{
  "num_hidden_layers": 12,
  "hidden_size": 320,
  "n_experts": 12,
  "experts_per_token": 1,
  "d_expert": 288,
  "d_shared_expert": 256,
  "hidden_act": "swiglu",
  "moe_layers": [0, 2, 4, 6, 8, 10],
  "router_score": "softmax",
  "normalize_top_k": false,
  "routed_scale": 4.8,
  "balance_loss": 0.0151,
  "balance_bias": false,
  "router_z_loss": 0.001,
  "router_bias": true,
  "init_std_router": 0.0113,
  "lr_router": 0.000659,
  "num_attention_heads": 5,
  "num_key_value_heads": 1,
  "head_dim": 64,
  "vocab_size": 28904,
  "norm": "rmsnorm",
  "norm_place": "pre",
  "norm_eps": 1e-05,
  "positions": "rope",
  "rope_theta": 10000.0,
  "rope_fraction": 1.0,
  "qk_norm": false,
  "attn_scale": 0.125,
  "tie_word_embeddings": false,
  "parallel_block": false,
  "init": "uniform",
  "init_std_qkv": 0.0449,
  "init_std_o": 0.00917,
  "init_std_up": 0.0449,
  "init_std_down": 0.00775,
  "optimizer": "adamw",
  "learning_rate": 0.00109,
  "beta1": 0.95,
  "beta2": 0.99,
  "weight_decay": 0.24,
  "lr_head": 0.00535,
  "max_grad_norm": 1.0,
  "warmup_steps": 241,
  "schedule": "wsd",
  "decay_fraction": 0.712,
  "decay_shape": "pow",
  "final_lr_fraction": 0.0,
  "batch_tokens": 65536,
  "max_seq_len": 512,
  "doc_mask": true,
  "train_tokens": 280400000,
  "max_steps": 4279,
  "dataset": "wikipedia_en"
}
Below are experts of layer 6 (counted from 0) of a mixture-of-experts language model. Rows are named router (the router's row for the expert), gate (a neuron's input weights, with its number), up (a neuron's input weights, with its number) and show model dimensions 128-191. Each number is 128 + 32 x the weight over its row's rms, rounded and kept within 0 to 255.
Before each expert's rows: "comes after" lists some tokens at least twice as common just before its tokens as in all text. This comes from a sample of Wikipedia text that the model never trained on. Tokens count by the router's weight.

# expert 6
comes after: "\n", ".", ":", "==", " ==", " $"
router [100 116  70 149  77  72  75  95  85 112 131 133 146  93 116 113 111 154 106 106  96 146 137 168 141 121 103 156 167 170 165  86 110 131  37  52 111 101 135 149  25 120  62  86 144 147 120  74 174 125 143 131 105 120 125  93 110 157 112 190  79 170  60  97]
gate0 [ 88 187 156 140 126 184  98 144  83 108 137 112 119 128 178  74 159  63  69 122  86 167  77 123 207  70 121 138 124 138 163  73 140 107 101 162 170 112 130 160 117 135 102 111 148 122 142 114 194 170 174 101 160 133 133 137 109 127 137 178 136 159 124 123]
up0 [168  97  97  83 150 133 175 173 125 117 114 100 169 123 164 109 118 141 129  25 111 195 142 153 146 146 101 125 182 143 154 121 134  46  51 175 125 101 131 139 118  73 181 149 171 138 137 151 191 154 129 155 187 175  93 159 137 150 135 158 153 116 144 141]
gate1 [116 156 114 150 146  92 136 144 147 156 143 159 129 112 177 153 152  91 128  77 115 163 152  92 133  49 112 129 132 117  84  67 147 127  88  99 150  93 133 101  52 103 144 136  94 188 115  95 106 116 130 178 130 151 145 131 158 181 136 168 123 160 142 112]
up1 [123 160 148 160 140 169 162  85 146 125 132 122 137 164  83 115 172 194 136 144  90 139 128 137 155 103 128 166  96  71 154 173 138 151 105  95 107 164  67  90 132  84 121 114 151 104  79 194 198 124 143 137 112 137 129 156 136 117 179 157  76 133 131 129]
gate2 [150  88 117 161  75 141  90 123  99  95  69 120  98 126 115 127 112  96 116 122 143 146 148 144 154  98 116 119 146 174  96  70  96  85 119 129 133 168  92 125 104 189  87 137  96 177  93  75 159  77 188 161 191 111 167 100 119  85 135 106 154 114 136 120]
up2 [155 107  98 108 140  75 136  66  90 119 187 151 137 150 142 156 104 137 138  81 135 108 114 174 104 165 137 107  89 126 155 147  84 102  87 130 119  94 130 153 125 104 122 138 118 100 103 104  70 162 143 101 100 101  99 131 114 189 141 115 111 176 121 148]
gate3 [118 168 175  55  57  82 100 118 133 162  98 109 178 133 126 127 140 106 111 116 143 146 112 113 171 125  96 134 126 162 144 111 165 112 109 196 128 103 153 165 139 141 128  85 150 141 119 110 161  97 149 128 132 207 125 159  84 254 149 171 124  76  90 100]
up3 [125 164 141  93 127  88 117  93  87 196 179 133  80  91 113 102 146  94  71 168 149 178 101 147 132 113 118 125 145 177 143  98 154 107 137 134 133  91 119 139 106 155 129 124 180 150 103  65  81 108 131 101 130 187  64 137 149 197 107 163 137  73 133 125]
gate4 [127  92 134 103 157 135 157  80 167 145  99 200 114 129 131 171 100 158 116  76 154 100 150  84 128 101 166 109  94 204 150 143 121 144 232  66 124 135 100 136 157  82 127  84 112 123  99 110  93 111 111 104 191 116  97  80 126 126 172 140  96 130 153 138]
up4 [110 146 168 111  66 123  70 181 174 173 115 133 109 137 182 108 117 104 165 161 147 140 138 152 150 107 143 151  74  58  73 119 119  98 142 102 153 179 127 176 123 135 114 100 114 145  53 123 145 103 164 124  77 165 116 138 123 182 173 140 144 148 197  81]
gate5 [136 119 137  86 114 141 117 166  99  89  34 117 149 159 133 138 136 115 157 112 150 101 163 158 128 145 108 157 137 118 119  62 125  93 208 118 152 146 131 146 164 125  62 142 125 100 119 102 166 119 160  82 122 110 101  90 182  61 166 137  82 178 129 177]
up5 [109 195 126 197 102 114 178 162 116 118 148  98  92 141  99  84  98  79 133  86 145  93 196  86 111 160 107 161 150  92 145 111 123 100  71  78 152 155 137 186 147 179 143 151 130 160 126 145 182 104 134 169 155  97 122 144 119 107 136 107  89  76 144 136]
gate6 [ 84 104 154 126 110 144  88 153  95 140 111 137 147 120 129 143 138 162  75 150 104  94 170  89 156 112 130 107  89 113 140 156 151 102 144 171 133 165 140 111 135 136 126 168 122  90 116 135 109  84 149 155 180 104 107 140  50 115 111 137  55 101 147  93]
up6 [127 165 144 114 107 149 106 141  86 112 113 150 177 159 111  86 155 145  99 128 114  98 112 114 116 138 105 153 101  80 126 118 125 167 122 132 130 137 123 129 182 156 111 130 155 134 145 150  68 152 135 172 137  65 149 170  84 117 134 139  90 105  60 167]
gate7 [142 129 133 118 122  86 114 125 140 162  90 117 132  98 148 117 128 236  97 116 122 114 138 125 155  91  95 155 149 169 135 187  82 171 108 143 127 108 134 132 141 144 102  89  92  66 137  75 173 135 127 145 130 119 172 128 181  77 144  97 156 131 170 118]
up7 [141 125 137 108 169 135 116  79 124  90 115 122 135 125 152 127 173  57 139 136 101 116 109 160 134 101 135 128 165 156 106 159 164 160 172  99 165 117 113  88 130  69 108 175 149 154 160 163 130 102 117 120 153 141  58 128 151 124 113 145 110 144 133 113]
gate8 [129 120 147  97 128 128  93  90 171 129 124  80 192 108 110  85  79 186 139 111 141 115 124 154 179  96  84 160 141 154 187 116 156 184 100 165 122 119 122 137  76 177 133 168 155 115 150 119 106 126  98 134 140 152 166 141 150 143 142 119 127  94 105 110]
up8 [149 115  76  79  95 119 106 124  69 144 140 147  85 144 166 154 165 127  92 145 149 138 171 141 167 131 124 152 150 191  98 202 167 170 130 146 104 116 143 192 128 103 120  84 137 151  97 127 114 117 174 117 120 136  89 153 136  98 125 115 139 161 107 179]
gate9 [130 136 133  74 114 119  90  99 127 131 121 135 120  97 174 152 130  87 137 179 162 161 115 173 128  65 107  50 186 123 129 104 167 143  99 191 129  92 128 126 138 102 154 162  84 103 124 165 112 157 177 146  87 141 128 107  71 118 135 141 136 101 126  86]
up9 [161  89 161 141 135 119 125 135 137  61 150  89 148 198 133 176 114 158 150 107 163 154 169 180  96  98 132  94 216 111 153 112 182 180 125 173 149 154 148  72 162 136 150 181 125  43 163 106 137 109 132 134 135  89 177 127  73  85  96 152 125  79  81 120]
gate10 [ 93 178 119 111 152 159 161  48 120 148 121 163 130 157 171 163 111 170 116 177 125  96 160 164 121 128 109 143 143 147 131 134 111 147 146 137 134  81  42 187 177 160 103  88  90 126  93  79 124 164 112 144  92 148 103 126 118 146 169 132 115 150 171  84]
up10 [ 60 129  95 135  91 133 119 160 105 156 212 116 109  81 126  85  95 124 130 151 134 139  83 131 115 152 114 133 127 141 101 180 162 104 157 127 145 143 107 119  98 123 154  93 167 118 124 137 148 107 139  85 129 110 180 115 107 131 145 138 168 130 130 152]
gate11 [ 96 130 146 119 105 138 102 132 167 125  49 131 139  71 125  80 121 133  76  69  55 139 189 151 144 130 122  53  92 116 108  79 153  84  78 115 106  96 114 136 201 101  90 114 115  81 135 135  96  77 155 135 120 163 142 160 126 136 102 145 132 135 114 122]
up11 [108 132 185  69 142  74  94  86  99 184 135 105 130 103 102 134 201  88  97 151 103 135 124  95  78 103  85 117 122 153 112 147 177  49  80 175 107 187 130 136 121 152 187  91  94 142 124 117 112 146  86 124  98 107  73 140 137 160 121 203 165 118 167  61]

# expert 4
comes after: " the", "–", "9", "0", "1", ";"
router [130  96 104 101  75 109  68 104 100 127 122 162 163  80 126 123 119 152 117  89  64 150  84 147 138 145 101 161 172 155 162 101 148 146  98  84  91  95 104 150  74 124 110  81 131 106 142 126 200 111 177 121 195 127  92 109 116 150  98 132  75 140  61 127]
gate0 [ 82 148 175 147 150 152 122 118  58 133 166  96 121 143 163 105 123  79  83 153  60 148 101  97 173  56 118 139 107 142 149  56 148  98  98 184 139 128 108 160 128 161 125  91 144  96 131 148 161 151 148 110 135 120 138 131 133 134 115 168 144 183 123 112]
up0 [129 129  68  66 110 151 180 157 133  85  95  96 123 133 144  80 133 124  94  94 107 181 140 179 135 156  80 125 183 133 192 139 130 134  91 165 132 138 149 176 134 122 160 177 157 116 123 167 159 166 112 152 173 190  79 124  99  73 116 127 172 115 153 136]
gate1 [ 96 161 102 150 147  92 117 125 157 130 132 167 102 103 185 149 141  77 121 128 151 143 189 121 144  81 121 135 101 121 109  67 168 109 108  82 161  52 134 127  95 107 134 140 114 178 116  89  99 124 131 187 112 170 153 118 108 160 155 167 118 177 127 102]
up1 [128 169 156 144 146 148 144  77 170 135 158 154  87 136 114 116 182 167 141 159  72 154 115 146 163 132 164 172  96  73 105 141  95 107 134  73 101 157  92 114 116 112 133 110 150 100 105 202 176 140 135 110 111 138 117 135 134 163 164 121  71 147 111 148]
gate2 [141  67 126 150  90 143  82 108 121 113  90 127 132 128  95 135 143 144 125 111 103 181 141 108 158  82 149 127 167 162  70 114  95  77 144 103 126 165 106  99 107 171  95 162 109 104 110  65 137  71 180 111 182  84 149 151 130 107 110 112 155 115 112 118]
up2 [128 132 113 112 108  71 126 108  87 127 208 154 151  92 141 189 103  78 147  81 145 151 130 173 118 177 154  95  59  84 144 113 123 118 113 148 115 123 137 152 146  94 110 139 117 103  93 118  89 201 140 119 140 126 123 175 160 165 157 155 121 161 118 145]
gate3 [104 160 143  91  62  88 113 106 145 151  84  89 136 122 122 141 132 119 122 121 121 133  95  93 177 116  85 129 102 131 133 127 169 145  65 150 129 103 133 164 138 144 143  84 143 141  96 110 158 105 138 110 132 195 117 179 126 191 142 204 141  60  90 123]
up3 [116 163 148  96  98 102 136 111 100 150 174 159  88  96 108  90 172 108  82 165 183 147 126 159 115 104 102 122 161 156 156 111 157 152 112 124 106  98 109 147  94 129  94 123 165 202  93  85  84 117  87 132 106 195  92 136 154 111 103 170 115 112 150 153]
gate4 [147 123 122 105 146 147 132  59 154 136  78 171 100  98 166 156 119 137 125  75 121 110 157 118 146 117 136  91  57 138 148  94  91 157 217 110 149 165  98 125 167  87 116  56 118 187  67 144 113 122 135 121 190 137 104  63 161 158 214 131  92 121 141 149]
up4 [118 110 161 127 129  99  86 209 170 178 137 157  78 134 181 125  96 119 123 153 134 116 147 121 115 110 134 142  82 137 105 107 115  59 141  85 172 164  98 161 104 121 109 130 151 120  76 105 116 116 162  86  73 166 178 162 114 128 158 106 135 115 190  93]
gate5 [140 137 119  76 118 117 123 104 143 120  51  95 175 148 131 154 161 104 144 122 135 108 179 125 102 129  63 139 169 106 104  80 105 156 165 106 159 145 119 169 143  87  73 185 164  61 122 136 144 110 158  90 116  88  87 103 163  93 157 115  98 206 156 163]
up5 [103 148 143 161 134  84 164 152 154 113 163  99  94 185 111  70 100 118 134  96 131  84 163  85 124 153 106 135 151  99 143 152  97 118  46  82 160 196 147 124 168 195 134 105 116 160 144 140 134 131 152 124 109  39 162 180 175 115 161  91  88 116  86 118]
gate6 [ 86 119 157 106 131  78  85 152  82 151 117  95  78 125 107 136 115 172 106 133 139 110 112  67 176 103 123 144  92 114 148 127 128 137 153 194 151 153 109 133 100  94 116 128  98  57  96 137 103  84 156 175 184 111 132 129  96 123 119 151  93 112 119 124]
up6 [128 154 173 128 118 109 126 159  76 122 167 107 135 163 104  84 167 188 100 124 162  94  60 101 139 128 112 165  88 130 156 137 147 188 143 135 166 134  73  94 163 135  77 140 172 143 179 137  95 132 130 135 138  53 143 199 134 126 133 129 103 115 100 181]
gate7 [141 146 125 149 109  74 106 137 146 173 110 124 110  92 194 129 137 164 110 123 129 123 163 109 168  95  84 137 143 227 179 148 123 123 131 153 150 117 149 167 145 113 118  75  61 148 141 129 148 114  97 159 167 100 154 144 148  57 119 125 146  89 109 101]
up7 [169 128 162  98 153 111 175  77 129  97 106 118 106 123 148  73 171  60 150 162 117  85 121 169 126  94 123 187 155 105  32 130 168 168 146  91 130 129 100 145 130 125 177 192 143 172 136 143 104  99 117 135 145 167  65 132 126 128 113 106 111 131 125  86]
gate8 [119 118 150 120 124 124  88  64 180 168 101  87 174 115 110  88  52 181 106  74 138  99 100 132 130 115 123 167 153 145 181 114 157 153 104 172 121 162 111 120  89 171 134 198 164 132 161  95 129 112 120 163 148  99 138 112 153 129 152 139 130  86 107  79]
up8 [171  82  67 107 113 121  96 147  88 147  98 164  99 132 139 176 187 108 101 159 148 136 198 111 187 155 145 144 138 166 102 156 179 140 131 158 115  99 130 194 129 113 110  49 146 131  94 166 118 133 148 126 126 173 122 160 145  61  97  88 151 202 102 156]
gate9 [114 161 147  77 109 122  98  50 155 137 156 142 124 110 169 119 129  92 127 160 151 145 151 146 184  73 127  56 188 121 112  92 175 122 111 146 137  99 157 103 170  96 157 179  79 114 108 140 116 132 193 148 119 142 126 115  96 135 128 106 130 129 135  72]
up9 [185 127 133 140 116 130 116 118 103 109 128  60  98 173 123 186  98 137 150 114 131 162 126 199  91  83 121 136 192 106 112 122 197 152  91 152 143 174 141 105 159 107 126 193 110  89 164 103 127 152 166 156 153 125 210 134  69  85 106 143 147  86  58 127]
gate10 [116 173 122 136 122 122 150  79  85 177 120 125 129 169 168 185  97 155  84 182 145  74 168 178 143 118 105 143 150 135 151 133 104 137 125  81 149  71  98 176 174 103  88 109  98 106  92  77 114 141  99 193 118 138  75  94 116  98 180 144 136 129 163 122]
up10 [ 81  84  97  96 104 145 130 140 112 173 249 101 133 115 148  79 146 119 169 134 138 161  44 132  94 116  97 107 168 152  82 192 127 102 136 141 131 185 101 125 120 110 150  76 160 139  89 107 105 148 118  92 124  94 194 149 130 136 153 138 171 128 137 130]
gate11 [111 139 141 106 111 137 138 131 135 122  82 157 115  97 125  88  84 141  80  99  71 158 156 132 159 132  96  93  98 107 111  97 145 106 107 101 100  95 114 132 169 116  98 105 127  66 140 108  90 102 164 158 171 142 171 163 160 163 122 134 132 176  88 103]
up11 [117 139 143  88 155  92  89  82 136 155 177  77 117 136 101 178 169 117  92 135 119 134 100 137  70  66  96 104  72 116 140 124 185  70 146 172  96 172 115 152 119 122 164 121  73 116 157 133 132 163 115 146 162 120 100 117 165 151 124 196 122  98 125  37]

# expert 3
comes after: " in", " of", " to", " on", " for", " at"
router [136 119  62 131  74 136  87 112  75 101 125 157 162 100 104 121  57 106 123  74 137 137  95 148 112  88 121 162 160 137 141 132 138  97  52  88 105 113 102 128  73 136 128  89  98 139 184 107 186 114 154 153 151 109 107 127  85 129  86 188  82 163  67 125]
gate0 [ 68 170 172 148 111 165 113 110  77 121 157  64 130 144 163 110 139 123  58 110  79 165  67 171 167  75 134 129 123 141 170  71 138 126  83 156 205 124 119 166 131 130 108 113 174 114 116 166 119 147 197 121 135 139 131 130 103  93  80 136 119 180  93  90]
up0 [125  90 106 106 114 162 155 156  72 144 121 128  96 116 162  57  88  80 106  66 109 172 202 171 121 171  90 134 170 126 200 144 111  86  46 159 120 133 143 151 122 125 194 168 116 153 183 205 183 184  95 179 139 157  94 134 102  91 133 160 193 118 180 153]
gate1 [ 90 177 105 170 130  83 122 144 153 130 133 159  81  98 149 142 119 111 119 108 152 144 141 118 135  88 134 175 133 113 103  73 147  92 120 111 138  82 141  97  67 114 147 135 102 198 131 102  97 117 127 179 127 174 136 133 143 167 119 152 124 184 126 100]
up1 [116 140 146 127 126 173 130 118 162 132 138 122 121 133  59 115 162 158 152 111 102 159 100 149 165 133 109 155  79  97 107 158 145 136 141  58 109 161  69  73 122 120 153 133 153 122 103 162 134 138 137  96 107 165 126 161 125 153 122 142  72 124 111 160]
gate2 [138  97 108 158 118 112  86 130 133 121 104 120 119  95 108 134 165 154 146 130  88 180 154 169 155 122 130 149 172 214  73 136 145 104 143 133 131 155  86 119  75 209  95 128 121 106  99 105 135  73 160 137 190 128 149 144 101 101  96 119 179 134 112  97]
up2 [171 108 106 115 122  78 122  95  94  99 172 190 187 128 107 190 117  86 148  71 172 133 135 153 164 176 133  64  90 112 163 109  96 132  97  79 112 111 153 145 152 105 138 146  68 126 118 106  48 150 141 102 117  60 102 125  94 133 152 107  76 184 104 155]
gate3 [ 94 163 167  57 129  83  79  74 112 134 111 104 169 115 117 135 141  87 127 137 149 103  96 145 224  94  64 129 109 120 172  76 172 149  88 150 150 122 113 171 139 131 119  81 116 157 129 107 148 102 132 131 106 185 142 164  94 206 149 181 137  71  60 101]
up3 [110 144 136  76  98 113 158  90 121 172 190 118 108 110 113  93 129  91  88 182 148 173 116 147  94 136  87 128 178 143 161 103 147  85 101 140 160 107  87 127 103 178 117 141 153 187 112  67 129  91 113 136 142 165  94 162 143 146  74 165 112 115 167 129]
gate4 [140  87 108 143 130 115  85  62 157 152  93 170 122 107 153 144 118 111 106 105 141  91 144 123 129 102 191 126  88 161 187 135 118 144 205  58 137 166  98  97 168 116 132 113 145 147 122  96 116 106 125 116 167 159 104  64 115  99 188 124 105 143 120 162]
up4 [155 121 154 108 111  96  99 182 138 205 137 150 102 129 185 130  95 144 169 150 140 111 140 122 137 102 106 109 102 147 139 124 121  87 145 123 147 150 100 187  96 113 107  85 127 114  82 106 112 112 177 111  78 171 179 153 133 147 140 139 138 140 198  63]
gate5 [155 152 105  86 131 151 114 108 147 117  83 128 160 174 143 161 142 104 132 117 136  97 182 136  75 133  82 109 159 111  85  99  72 134 127 128 164 131 149 172 157 104  93 184 117  70 131 135 140 121 189 122 120  82  68  85 212 133 154 138  76 141 149 160]
up5 [110 197 104 173 110  97 143 128 127 109 171 119  89 131  92  81  94 116 141 111 102  91 168 130 118 162 145 160 145 106 121 150 116  97  75  75 150 173 170 142 152 184 148 129 129 105 119 169 151  69 128 174 120  72 149 142 149  76 125 105  76  94 124 121]
gate6 [ 86 106 147  92 134 110 106 156  90 147 123  95 101 136 116 107 147 150  77 147 119 100 122  85 161 128 120  98  85 101 146 117 141 106 121 194 152 201 114 132 120 124 123  97 104  55 112 119 108  97 151 120 181 125  99 123  73 116 101 158  96 133 158 112]
up6 [118 163 153 119  84 127 126 174  97  87 100 111 115 183 100  71 159 173  97 128 152 120 102 103 144 152  97 139  81 121 152 137 190 162 114 154 150 130 132 119 169 145  92 109 155 112 136 122 100 155 115 131 140  86 139 168 100 155 108 122 157  98  71 130]
gate7 [137 120 118 134  98  54 124 135 163 184 104 112 139  87 154 111 130 184  97  88 144  87 152 138 136  99 124 133 119 196 140 153 110 144 130 138 134 102 130 159 129 109 103  62  60  87 150  96 163 129  66 139 125 106 188 149 177  88 142  96 146 116 146 118]
up7 [161 119 134  98 156 139 123  96 108 101  84 161 121 115 149 152 132  31 145 118  81 107 119 163 135 109 124 171 132 121  82 145 202 167 162  89 181 136 112 136 129  85 160 199 117 149 138 144 127 108 122 126 139 123  51 141 119 158 140  89 110 144 133  79]
gate8 [152 111 147  96 113 131 132  85 184 153 120 106 204  92 116 104  75 188  98 100 147  88 111 157 135  89 115 174 145 158 125 123 152 155 103 186 110 140 103 131  88 188 146 196 151 130 150  98  67 109  81 170 126 151 135 152 144  99 158 101 104  99 126  99]
up8 [171 109  83 102  96  89  76 138 104 145  97 144  99 166 168 163 158  85  92 107 136 141 169 133 166 145 129 127 147 165 136 161 163 138 119 112 126  94 141 203 136 115 107  82 120 147 104 139 104 132 173 148 148 134 130 133 131 120 126  64 135 226 118 131]
gate9 [101 115 185 102 128 132  65  75 131 101 156 127  88  95 157 130 123  85 112 163 111 196 138 163 152  55 112  67 144  95 130 109 168 126  93 134 152  85 159 128 177 104 180 159 113 112 105 148  70 122 174 148 107 104  79  99  66 144 134 109 124 100 144  51]
up9 [150 108 120 163 126 111 118 139 107  99 168  91 121 200 121 146  96 105 124 104 146 184 118 194 120  85  98  86 176 108 148 106 157 148  85 164 109 138 153 114 154 143 166 189  56  65 148 132 155 132 144 131 102 121 186 126  56 103  96 143 141 115  73  98]
gate10 [ 84 135 135  99 139 138 168  65  74 162 115 155 122 146 154 179 117 159 117 200 131  41 168 174 170 102 104 144 192 130 144 172 110 131 106 101 158  95 103 150 172 123 114 117  89 138  91  77 114 164  93 131 117 155  83 109 134 125 150 134 161 120 158  78]
up10 [ 73 107  85 106  84 156 126 138 112 184 211 127 159  68 141 113 115 115 133 166 133 151  57 102 128 135 113 142 162 132  78 148 131  91 116 106 133 154 118  87 112  89 136  96 144 124 102 119  80  95 126  86 147 106 129 142 107 121 146 129 167 146 170 156]
gate11 [111 129 116 107  90 140 111 101 147 113  57 142 136  40 140  69 120 143  75 118  82 135 149 153 185 135 144  47  71 120 125 100 134 103  90 140 119  80 111 108 172 108  98 104 142  56 154 109  93  92 130 105 125 172 139 139 123  72  82 130 151 165 100 132]
up11 [114 138 186  78 110  91 128  98  98 193 179  90 115 136  87 144 148  85 103 182 109 113  91 108  76 109 110 158 124 123 131 148 181  66 101 170  78 179 109 154 120 178 163 102  52  92 126 110 105 155 116 151  92  93 107 122 132 137 135 182 125 163 127  53]

# expert 0
comes after: "\n", " of", "|", " in", " for", " on"
router [ 74 102  71  88 139  82 112 124  98 138  64 177 154  91 157 134  82 136 156  91 100 107 117 154 145  98  68 133 205 116 162  98 127 146  75 107  94  98  93  84  96 155 143 107  94 119 115  74 111  68 150 160 146 121  97 114 136 144 133 139  81 148 103 119]
gate0 [ 82 201 176 127 117 175 135 104  84 140 143 101 153 128 165 115 120  93  69 156  82 175  89 153 155  41 115 105 113 129 158  63 143  78  88 222 164  89 127 194 137 139 153 121 139 145  76 160 162 151 160  94 138 147 139 133 106 123 131 161 153 136 121 137]
up0 [150 107 111  77 102 147 166 172 127  96 130  72  87 107 175  95  98 105 136  54  86 171 153 141 167 200  76 108 183 132 190 138 177 113  53 147  97 112 136 172 117  96 147 149 164 135 102 184 182 149 141 172 174 149 124 110  98 119 143 140 169  83 183 118]
gate1 [132 160 109 149 140  73 122 148 148 151 144 124 143 171 159 150 167  91 150  97 132 155 143  97 130  82 117 125 129 115 110  82 173  95  88  93 151  72 171  76  74 127 178 161  80 216 137 115  96 126 126 176 120 158 169 131 144 164 126 172 121 184 105 108]
up1 [ 99 185 133 124 151 150 183  91 164 148 100 133 126 147  73 125 187 162 147 144  90 191 116 142 151 103 114 196  82 101 113 172 162 121 147 119 118 161  90 100 127 142 122 103 142 133 106 185 185 143 147  78  99 133 126 102 133 150 137 125  79 122 112 149]
gate2 [139 101  79 158 105 156  95 117 109 118  97 125 155 100 122 113 140 152 136 127 121 190 145 131 153  98 183 154 183 193 103 123 129 109 158  93 128 147 105 139  88 149  95 109 104 128 118  78 179 100 175 151 197 121 170 132 113  85 112 123 139 134 155 102]
up2 [168 149  96  78 124  80 117  95 106 108 158 154 142 116 142 160 111  77 166  54 149 167 150 151 142 146 135  80  73  65 119  75  83  82 104 114 101  94 138 169 158 117 109 153 138 116  63 117  96 158 160 120 120  86 102 143  94 131 120 112 101 178 127 124]
gate3 [120 155 173  70  77 124  79 106 148 137  84 101 171 144 118 132 141 115 129 125 121 125 101 113 166  99  63 137 135 133 187  75 171 113 103 131  92 133 158 179 145 106 134 110 170 144 120  95 165  92 126 115 139 187 128 153 111 241 149 187 134  83  80 123]
up3 [135 126 131  96 108 100 150 125 129 168 204 154 113 132 102  95 146  97  98 159 138 150 108 145 131 120  84 119 159 168 171 116 152  94 117 118 136  99 118  96 101 174 147 151 154 166  88  63 130  91  80 125 151 153  69 156 151 173  76 170 136  94 164 147]
gate4 [166 110  93 133 154 128 130  46 149 119 108 172 113 107 147 190 103 136  73 111 132  72 155 116 118 130 156 115  74 157 170 133 111 138 237 110 117 146  85 115 142  77 101  82 141 157 115  93 134  88 117 124 166 126  89 104 170  94 185 119 104 140 162 144]
up4 [155 156 176  82 107 112 130 174 135 196 141 172 103 145 172 116 135 160 140 159 138 124 125 135 146 110 156 102  79 107 118 103 127 123 138  76 146 122 125 201  91 132 117  92 161 125  95 148 144 126 143 100  49 139 161 154  94 161 174 125 143 156 183  81]
gate5 [179 135  92  98 140 100 120 117 124  85  88 140 147 171 127 174 141 145 146 135 156 118 173 136 106 165  60 140 148  86 102  42 137 145 179 123 139 124 145 157 151 126  81 147 161  70 154 121 149 118 157 116 131  90 108  94 188  54 167 105 100 175 118 151]
up5 [152 128 130 196 138  87 137 166  98 115 147 116 102 166  80 111 108 114 121 116 132 120 161  98 123 190 133 152 156  65 121 150 148 132 100  64 106 182 136 122 160 181 123 103 166 114 144 143 158 118 142 171 154  67 149 117 140 103 133  78 101 116  98 130]
gate6 [ 71  91 186  92 123 115  48 161  92 155 130 109 132 106 140 100 142 191 117 150 138 100 138 108 185  88 122 109  87  81 139 128 167 157 141 177 143 169 143 129 105 129 159 108 115  70  89 160 123  82 170 133 175 175  68 160  86 113 109 126 106 115 115  93]
up6 [138 158 149  98 125 124 139 175  75 107 155 164 116 168 110  67 158 141  78 110 159 126  92  99 109 124  87 134  74 109 155 130 175 139 131 152 131 125 147  96 164 168 128 137 152 148 128 125 104 185 100 144 129  68 152 185 123 155 104 144 145 117  76 136]
gate7 [137  93 127 143 101  72  91 130 151 165 101 126 121 103 158 120 127 183  92 114 132 101 133 141 171  95  67 130 110 157 174 146  96  89 136 146 128  94 155 114 136 146  97 104  78 121 159 125 176 149  98 144 130 125 151 166 168  81 113 111 131  94 132 142]
up7 [136 138 117 120 167 141 155  83 128 105  83 140  99 116 133 119 133  37 134 147 105  92 121 150 130  86 116 167 164 113  65 151 134 143 130 100 149 106  59 113 123  58 126 151 134 155 133 140 114 111 107 176 152 122  59 103 144 119 108 120 121 140 141  87]
gate8 [130  84 124 121 108 159  97  79 142 137  96 105 174 110 127  95  59 173  57 110 136 105 114 129 128 104  89 189 162 123 152 131 154 112 119 180 108 130 128 110 100 164 131 187 160 117 169 108  95 106  93 160 117 107 146 141 168 117 154 107 147 101 130 116]
up8 [180 117 102  85  84  88 116 144  95 169 111 149  97 143 185 173 163 113 149 110 166 115 181 148 203 133 154 114 148 176  97 148 203 155 105 123 104 136 122 189 122 122 132  89 131 171  60 117 115 154 162 132 137 144  99 136  98 111  98 118  99 166  63 160]
gate9 [120 117 137 109 114  96  66 118 122 114 150 137 116  80 190 139  95 112 125 159 122 196 126 166 168  71 121  56 179 139  98  95 183 153  86 128 134  92 146  89 158 101 170 200  84 101 122 167  94 103 183 150 124 144  93  94  86 111 121 107 109 110 113  56]
up9 [174 128 108 120  94 112 101 164 120  87 155  67 141 189 127 177 107 117 147 125 162 152 150 218 136 100  79 126 197  94 128  97 205 144 121 186 132 154 177 100 156 108 126 191  83  86 182 109 141 142 135 176 120 141 201 180  58  97 122 132 123  84  50 145]
gate10 [ 87 168 151 123 169 130 142  95 111 175 121 176 162 158 174 192  99 180  79 158 132  91 164 189 151 128 116 141 178 150 121 117 107 127 134 152 109  66  85 168 179 143 105  92  71 131 118  78  94 147 106 136 109 140  94  99 128 140 170 138 133 125 164 108]
up10 [ 54 105  87 128  93 158 142 119  63 142 209  83  85  70  93 102 129 123  95 146 118 161  69 114  78 150 111 119  96 119 109 139 158  79 130 112  90 132  86 154 117 115 145  91 162 133  80 125 108 117 142  51  88  89 167 132 112 123 147 131 166 137 139 137]
gate11 [133 138 111 103  89 145 117 109 156 120  76 127  96  77 107  94 105 172 114 109  65 132 165 119 201 119 117  55  87 141 105 102 146 113  77 124  72 114 108 143 185 148 106  69 114 106 187  92  50 107 155 136 106 166 100 141 127 107 103 146 145 161 107 141]
up11 [117 139 139  75 133  89 135 113 104 149 152  86 138 117  94 142 175  90 115 186 128 127  68 104 101 101  92 112  95 158 144 142 191  48 112 166  95 180 140 163 109 146 196  71 105 127 141 112 131 158 106 127 130  72 105  99 146 113 124 194 136 130 123  44]